Below are experts of layer 10 (counted from 0) of a mixture-of-experts language model. Rows are named router (the router's row for the expert), gate (a neuron's input weights, with its number), up (a neuron's input weights, with its number) and show model dimensions 120-159. Each number is 500 + 25 x the weight over its row's rms, rounded and kept within 0 to 999. Numbers have three digits each.
Before each expert's rows: a language model's description of what the expert responds to. This comes from a sample of Wikipedia text that the model never trained on.

# expert 29
It responds to: Short pieces in the middle of proper names, titles and species names, often foreign words, such as SpongeBob S-quare, Darf-ur, Kukh-archuk.
router:465485483511511502497504514548483474507547536513457442532535521539533530455507524537459487495545530530503508465469490494
gate1:514494504471513506501471473487548507507512496477496496468465509528549534538526452527502495546511500514514490552510485509
up1:458506536504490499466514496484444482484520522480460511509524496484460500468485506447509521513519496492483479465504509514
gate2:486515494530495496484526531470511473511518537515503479468526486549485519486515463533481529504536484527506453510500489526
up2:560529492503511450496506475487537477491523509522538541517497519518539480506488495522465456515508505468558494497504523489
gate3:520494522490479490501471510488541553517538529522501484495501467531543502502503464522483485523546517484525458525503503499
up3:523555462534550492507465513480507475506483491493569470490509508470492516519507511535497528480524474551517501480449457518
gate4:528508515534511507519518499515478525458502527533532499490498531489508514511518461490489460510522520503483512511496492491
up4:478493531459573501501468503486532507519471480536456523505505472538482534493512506514497511465493516538490527478581525515
gate5:501505452536506509509505495488522478511535456505535536498487514493487536478544492538511547518504533540500493513532553507
up5:478512506465472528488470503525489485507456507499450490537458504479464522503471545479518527498491503487489542493455466480

# expert 57
It responds to: Sentence-ending periods and the list hyphen starting each infobox line, such as - Country:, - Running time:, plus was and were.
router:540509494527452503487494528518481491488536504502456529528511502518524541454497512559507511512505509535506505513497461533
gate18:505507468511527543494432471510572511533490491515503522479493538510527529491499546524542527465487518504512478467524528546
up18:542507482525482509487498489511552469527516516470492525491497488506504506517510498505536480488491468487506501476521519534
gate19:482589489498501500490519514494518494509515459490480489532531473491477480481544499491482531476480536503473497482501491476
up19:500524501517535512470500488528513518490497477489526512521504476474499497499454529501492506485480550486499478536532510502
gate20:516492466486513550470483471454502524448507532464494521482500533532498533468511488495503506514468511495551522537478473542
up20:512522533495459530491486464525498530489500517479523514531530522530541518487520503503462488488462527494552512531490410517
gate21:508495523514519512501504491534466532588514459505478511521510513510525462460477497481481522460493529501495499468547502493
up21:489457458521499480509487469502508453446511504508503499451478499475468550517536482527500502500515504478505521497505471541
gate22:478519489450504470528502453511498535510511534479463494503518468450486460460548510500496511486494560523495473512549514506
up22:508481473502505496491527508509502496474511510488515504483458444472480459503497499569496558532482517476464483510545495526

# expert 34
It responds to: Pieces of place names, especially compound city or region names and their endings, e.g. New (York), Queens(land), Dart(mouth), London, Boston.
router:501505484517478505494487486536496475476503554466473475501523511539554543479515529523473487473486527509501486495471484497
gate0:515500474501523470517482485502546493524523525488478460525444522517452504504492534464481483507507491530504498495460514483
up0:492489532489439524502516510479495511470477493510476498484460481482526487507491487516525563507486492549475473504507493495
gate1:514534479485504528470553541516471492505495477506503469490520487478496507510503460457504494534510470513498472476477463536
up1:492522498501488507497530494516502488482468476528499506464488492505505557461470486526479473489497481529470479479457471516
gate2:487494483491516496469479514536525503502486515460464485497519519534505523521523477527499510524457497478510480496519503525
up2:531531508527510517466457494468531508496537462549535498494460519488487466508483516534505506509529507483483490508475517440
gate3:439478505489447493506504495475487472477498564505481504484480503511514524519481521453478473481524520542475503491461509504
up3:468546462472505464476504473488497506463498533522496490455472513464518514513489513456503486524520484482512519480451510481
gate4:479507484515479511502501508480451510476531517465505553516506479516496484495495488548476482511538507525534489487485508493
up4:482540471499516547484516481505502466478516469541506534463501520523483492506482517470562488521484524463435455488468517499

# expert 15
It responds to: Opening pieces of capitalized words, often vowel-initial place or nationality names, such as Ar(gentine), A(ustralian), Or(leans), Che(sterfield).
router:432508491530502505501534496537514539493548500482503526567531544536504520514512541520479487482508510514531513474514463506
gate0:454516434500501530526572518488501474518526496486519488450511506499497497511527526529525476517499471489502468504508532508
up0:491510506508576519455477503524503469537471503514530516502495555485544487508497508503509460501484517507533488504478492490
gate1:458484499497520525514523470517507523423546488458515530518494511489471504506515497500507483460508554537487500522502506423
up1:525504487555465497513508516471513490387536498487492518508498470538501518457529509465495530530522483503496484478490512484
gate2:472505512487503503482557487497513522536492498531529549507513500506473560521528546498523468487493499515497544494509462495
up2:518494473519492498474463530535530528468470510523476474529490455491478496519479525506480566544477476513512485526448537488
gate3:493487456489490497519509488521528536486474463497504484473495518513500475503473571513478484505494531536493515504474482486
up3:482483515529476503503523493548524509474505522535530524504518495546465530520457509511470532464504469498555521502503490483
gate4:479509484506497496467541490516519482487507498537517540514534557537525509502523533520485473485485502519480493523533512504
up4:530458508487469504534500483508469517511551495488480470515525461502464506521530501518503486515541505495501503464515469478

# expert 19
It responds to: Short opening pieces of words like in, con, pro, mon, un, whose endings follow, as in interim, one-month, situated.
router:504529473532526550513500509510482471487525477478495474550516475524538492518442544539483526504492512527529495478521521503
gate0:473483504452509475477557511509528509526526487487460506492487476517566461525492487505504467455499511506497434484532486513
up0:511514483504504459510508503500527534528564496478472500536499494501488523523515550501536495507535468488516423482505453501
gate1:509508462504520475497503501517498492471553457470517480481523481517549517493511541502529504484478546520520456500523529513
up1:522537499509485473516459493539522513474491490436536497505503501494524534483519518482492540522504464484527478496501507513
gate2:507434486507489539493531521505491472484500540471481520510517431462535491480506510511513505471481480508521554498538515519
up2:467504476540512521517515521481477493510511549534492480468544505524502528489490519481520534480503471482508516530512507467
gate3:495523427452504513545510486503518480528500482470500457520515547510503510557523522518513530563493499496493469504518506501
up3:477515522545472544539512513478520516475500480473481542507525532544487491484514502506499530474521503489502542473516489476
gate4:560529479461535519487521504475491504511542474448482518499506512490497492515534486520479507456499513504530481517516488495
up4:494467526462521513487483517497487461504510525462497526484502498516494511512506531505517509505538488491522479504476498507

# expert 23
It responds to: Adjectives and adjective endings naming a field or sphere before a noun, such as financial, social, political, public, health, scholarly.
router:459496501525482533477490517507497509479516522515447500549492531544540505454507506546448510487485556524509488476479517504
gate0:509465463538513454537535518509544508531493457496512505511483524522509472468492514542526509540494532489492514449525479516
up0:509483547527531542498480473510478499521464498498509484518510499494430511561480485468487483502532478507522521515473483567
gate1:481419486524493520539511506484492479517475480530503443510505526490540492477494512546519521533474528457501530466506485521
up1:534601478529532498493521483514465517498497488486520473490469492500472489492514536447500502501517528521512432516475492488
gate2:489478479475513495499537548505554481506499541490482469541500566531465474511529544475489476481477481480485490479514487508
up2:479514517532537489509531482551467509504474497528535457510511465516480485524508448488459537496538500528507514491500474511
gate3:478492505484492482529494499502493499491488551485443526523451478496509479500518478542507549499461488505514493486522486528
up3:497498507511507464488464451476507478510500487472524510491486476463496525495509502484512535518484486489524472508560498511
gate4:521524478550492458530578499474569507511469497503473515520525515516465479542488565579484549517537526505510483489508494504
up4:499476534508475468498471492501542524508492524468504512501495502521516503503518517523531512478516453534477498502517503493

# expert 59
It responds to: Consonant pieces inside words and foreign names, especially w after a prefix, such as under-w-ent, Un-aw-are, amb-ass-adors, Bh-ojpuri.
router:509487473534476522487486521524481495477554516511488461508504556550518496479479504524487533530513512541500492509464510504
gate1:522466477522517541500506518530502476497504502479490510539548492529508494547501525528516539553503467501465502533488500516
up1:456515508497517483504519503497561511503521509545470477504482459461519469495518467465503514478494506488527483506527500526
gate2:488521482473445533509513491511508430497525516536506505489498529517549530491491466509477529528521493498492499523499510463
up2:548531503516516467499505490529538517461493481501525523500505504542521494467480515503489476537494522501517477512502533495
gate3:503534475461495482472477429525529526510547526551513506514499526530488489503496489485534545538500524515501470512483514495
up3:503497508512539507489473465473495541511518527502477452460524495443514492478509466533496516504478477539533520485462470488
gate4:475498473548501534487440535510532500505521518483512508520484516531482464483502506538507536517492500456525516525499518527
up4:519431494514479489502480455460513464497492515498550481523546531526449489401505514560512526517503499474548528516498499508
gate5:515499493513471533505503508491497455510505469545485476496525545544471457499508532518498512505471490526481467517486494507
up5:458492480500536503490480518516545498504521514487490530503491488413538492541493446487466476514506522481530486495503534500

# expert 20
It responds to: Word-internal pieces ending in r or similar (ur, ar, or, er), such as ch-ur-ches, ins-ur-ance, plus prefixes like inter, cor, sur.
router:498508451523535502496508520541506463493559494474478487515515524506529479464512514508453504514480499508502508521516488489
gate0:464491519477445513545477442552529459526526499489466496527505490506489514496520524502510460472493455492472514484516501493
up0:485520518474484524531475506514469494526479506483477503515473480472474489492527520524505477486508469468496535511496502489
gate1:503529461540548495448516475518559517526532477519521517517456476505551493521511523523479505526473517515481479518518509548
up1:523476520513457481534506513464522480429507519481445471490539511488465536480480513486514512489526510501504513485486505474
gate2:499539474492557504518517522491510467515511508505510516491525523476495531491496483521511524516467493540504466553465484503
up2:518479499511470511509496505496470480524475461502471508545504501517529496541482462522484501526473543498473501503490467512
gate3:487487453555503470500495532484489509494516496480526473483458515512483538487498522516519510484503539449479522520560474521
up3:495466522459474511543520462463524506453471466517487494544509501508482541535485464513499473505448460524554473488453486535
gate4:505541491512516482524511522531503485523555512505472494486527518477496518469496481528479495489448527495498506512480455496
up4:530513464480489485505516514554526499486482476508512489500513557523518491516467521468490522496451508472516515502491480496

# expert 22
It responds to: Main verbs in past tense or participle form after was, he or also, e.g. brought, received, played, won, used.
router:472524500523479546475512537541570531472522514504492515501466502537551513490478499566461535524493477549497484527503501494
gate0:507523512475464499482515519517572504519512518477541529487447500511511480503466521512525495474458465494496495474511487514
up0:538511514488496477490484515518481488485494526479499499538463523525535511529466516535486515488482479516510492481514534506
gate1:520539515486507532510518495507459498493537536479527532545500503482490506518513544490527511501531474448484508479466515517
up1:529475467505515520501497508493467497502527480527486500490507562501458426507500472505496518460529458494477561485460515490
gate2:494507505522536482500511518472503481475512476449506589468472535519525500520510486512515495446527481481479535528491503543
up2:448500486490488487477554505469501468505489507467549534509484557543523506505487468515523512540498540475509500531496471498
gate3:479490559516499487502502467494499475501478511481511514490492551485531488492530472495492547491518474505485491489485496522
up3:501517518514467453506530541508488480528507499457471543472568500528459473492487508467479488490485470486492526472510488511
gate4:535481498500517473491517511475499524486492500508492536515448540473513489507456536489525496493453450484488511505455459474
up4:493485519489500508518538482527491486499515484516507552517494510487522522523528504519514499520528528519502551506509440469

# expert 39
It responds to: Adverbial particles and prepositions following verbs, such as grew up, battling it out, equipped with, settled as, over.
router:473518497498486512500504523521497506500517540536477509545526542530528484492512505529477497507508481507503496501505516501
gate0:507527547472504530542504477531513536461526527489483554549487486479505492498505487537479525495501480519538452533477513510
up0:491511462488518528493490533496465501536464450514519482436506453490478499515504497511540467519515529516497470456504494516
gate1:487466498511451508457467506510494486464511482527518479449537504523494480509535503522483460480506439507513495506473502481
up1:483548482530473487474493490504505544522493508497530460496506500516518509522505512517501543544549428478479488492485516452
gate2:470499562511502513504504555513470476500534497502508523502502508506496477495510480514507483522457433521490494492496519524
up2:542471472516458506504478481518526527527490512490455509481494490462528471504495489510483463491496533474512544478491510500
gate3:522451493509490560512472487482507516458510529544450507479561487503488514449528521497495501521476514519555497499565475518
up3:527512481554492503507554517519497503475500521497489489486508485482475481481497496494548472516461509455482513490493454528
gate4:475542517516439532507543581505519538506518492484487520508517486488495474507473489501462538504514489498515492506474443487
up4:513480521479501523509523546508479535511510487520475490502496533485492528446498472506484521517564488514476511479519459496

# expert 40
It responds to: Modal verbs and infinitive to before a verb, e.g. can be, would, may, plus verb stems before -ation or -ate, like particip, activ.
router:473524478515500541497531538521531529505546512502519506518526492533496504491510558563514503500518520579507494463475501541
gate0:456481501459478479509490515491523481481501518501516545545523475473503515449491532542521490481506514531468481461485495524
up0:502496544538537516505494515487478488472472523532471490493490520534465529524470513505470495513486479475494501498485521494
gate1:466530469495466548457536527518530525490513499538496523483511504475441535472534538470522488476513519499547469501499494569
up1:543456495529548455512485517492523549526510508510531483493471507538505519543523546540494491457515477486512529464526508471
gate2:515519453488472474519469523491495475528486480533485463494501530503482523505489485554540487506436506558475487487506498475
up2:455517532525480543451525515498481503478502471518485544505516488480545510481508489473466473478483529446498485520469518467
gate3:474531501523507525539540483529506549496509506494499526555512498498540506476496529540508512486492515540522467500512537463
up3:475528482536469492542510491503486503490524500499546491492475499507471501487477522499513516501475495535529504453505493483
gate4:446482470523498496474501513487539509475522511517502495500520433485512503485486529535494453475490512503508523477484528536
up4:525547562462505516496529468468515531535527473510478505507472459482447479482520469488539475449493526504529462485517496491

# expert 36
It responds to: Nationality and demonym adjectives or their -ian/-ish endings, such as American, British, Swed-ish, Chile-an, often before States, War, League.
router:502472504531489513497487520541480484463521544480475460551509512530541532471488508509496475516499547502480487517478454509
gate0:502437516469496498462508496486553527503475507547503490498506475485529506515465501474487512508511481520484483483448504531
up0:510480490517513518520529521498522490528477517483469526491506505483523483479480517535516506481510509559501475520413569512
gate1:505510450475479530479503527492531486504493522476479477490540526506484486468493537529528469514473486516536462543488493508
up1:493471481504464466522535510476521465470556503521449555575481487488519504483472518516491515506497507531459535491511477465
gate2:524463504515477509518523522474511512463495563497487487499515482582513497497525491549532490471451531535502548538513511499
up2:502506504498469497474509511527506504465453503483553483529452518499509490464474532491512479474553457491540486504490457519
gate3:534475516510533516502524500517494483490464538514484486510537476509529518491525508525513472502485509515485493539498513504
up3:411568493530451520495509510507467494508474501528525498512511453497495516572505531480492516517467480516493486472490497486
gate4:470501486504504521531455485475487505524526557505506509513530486540503522491511491538504458489489492493502506530441547468
up4:548541507489490529507529496549510517475448506531536506481508483487509483494495519470466571498469503517458463487496504546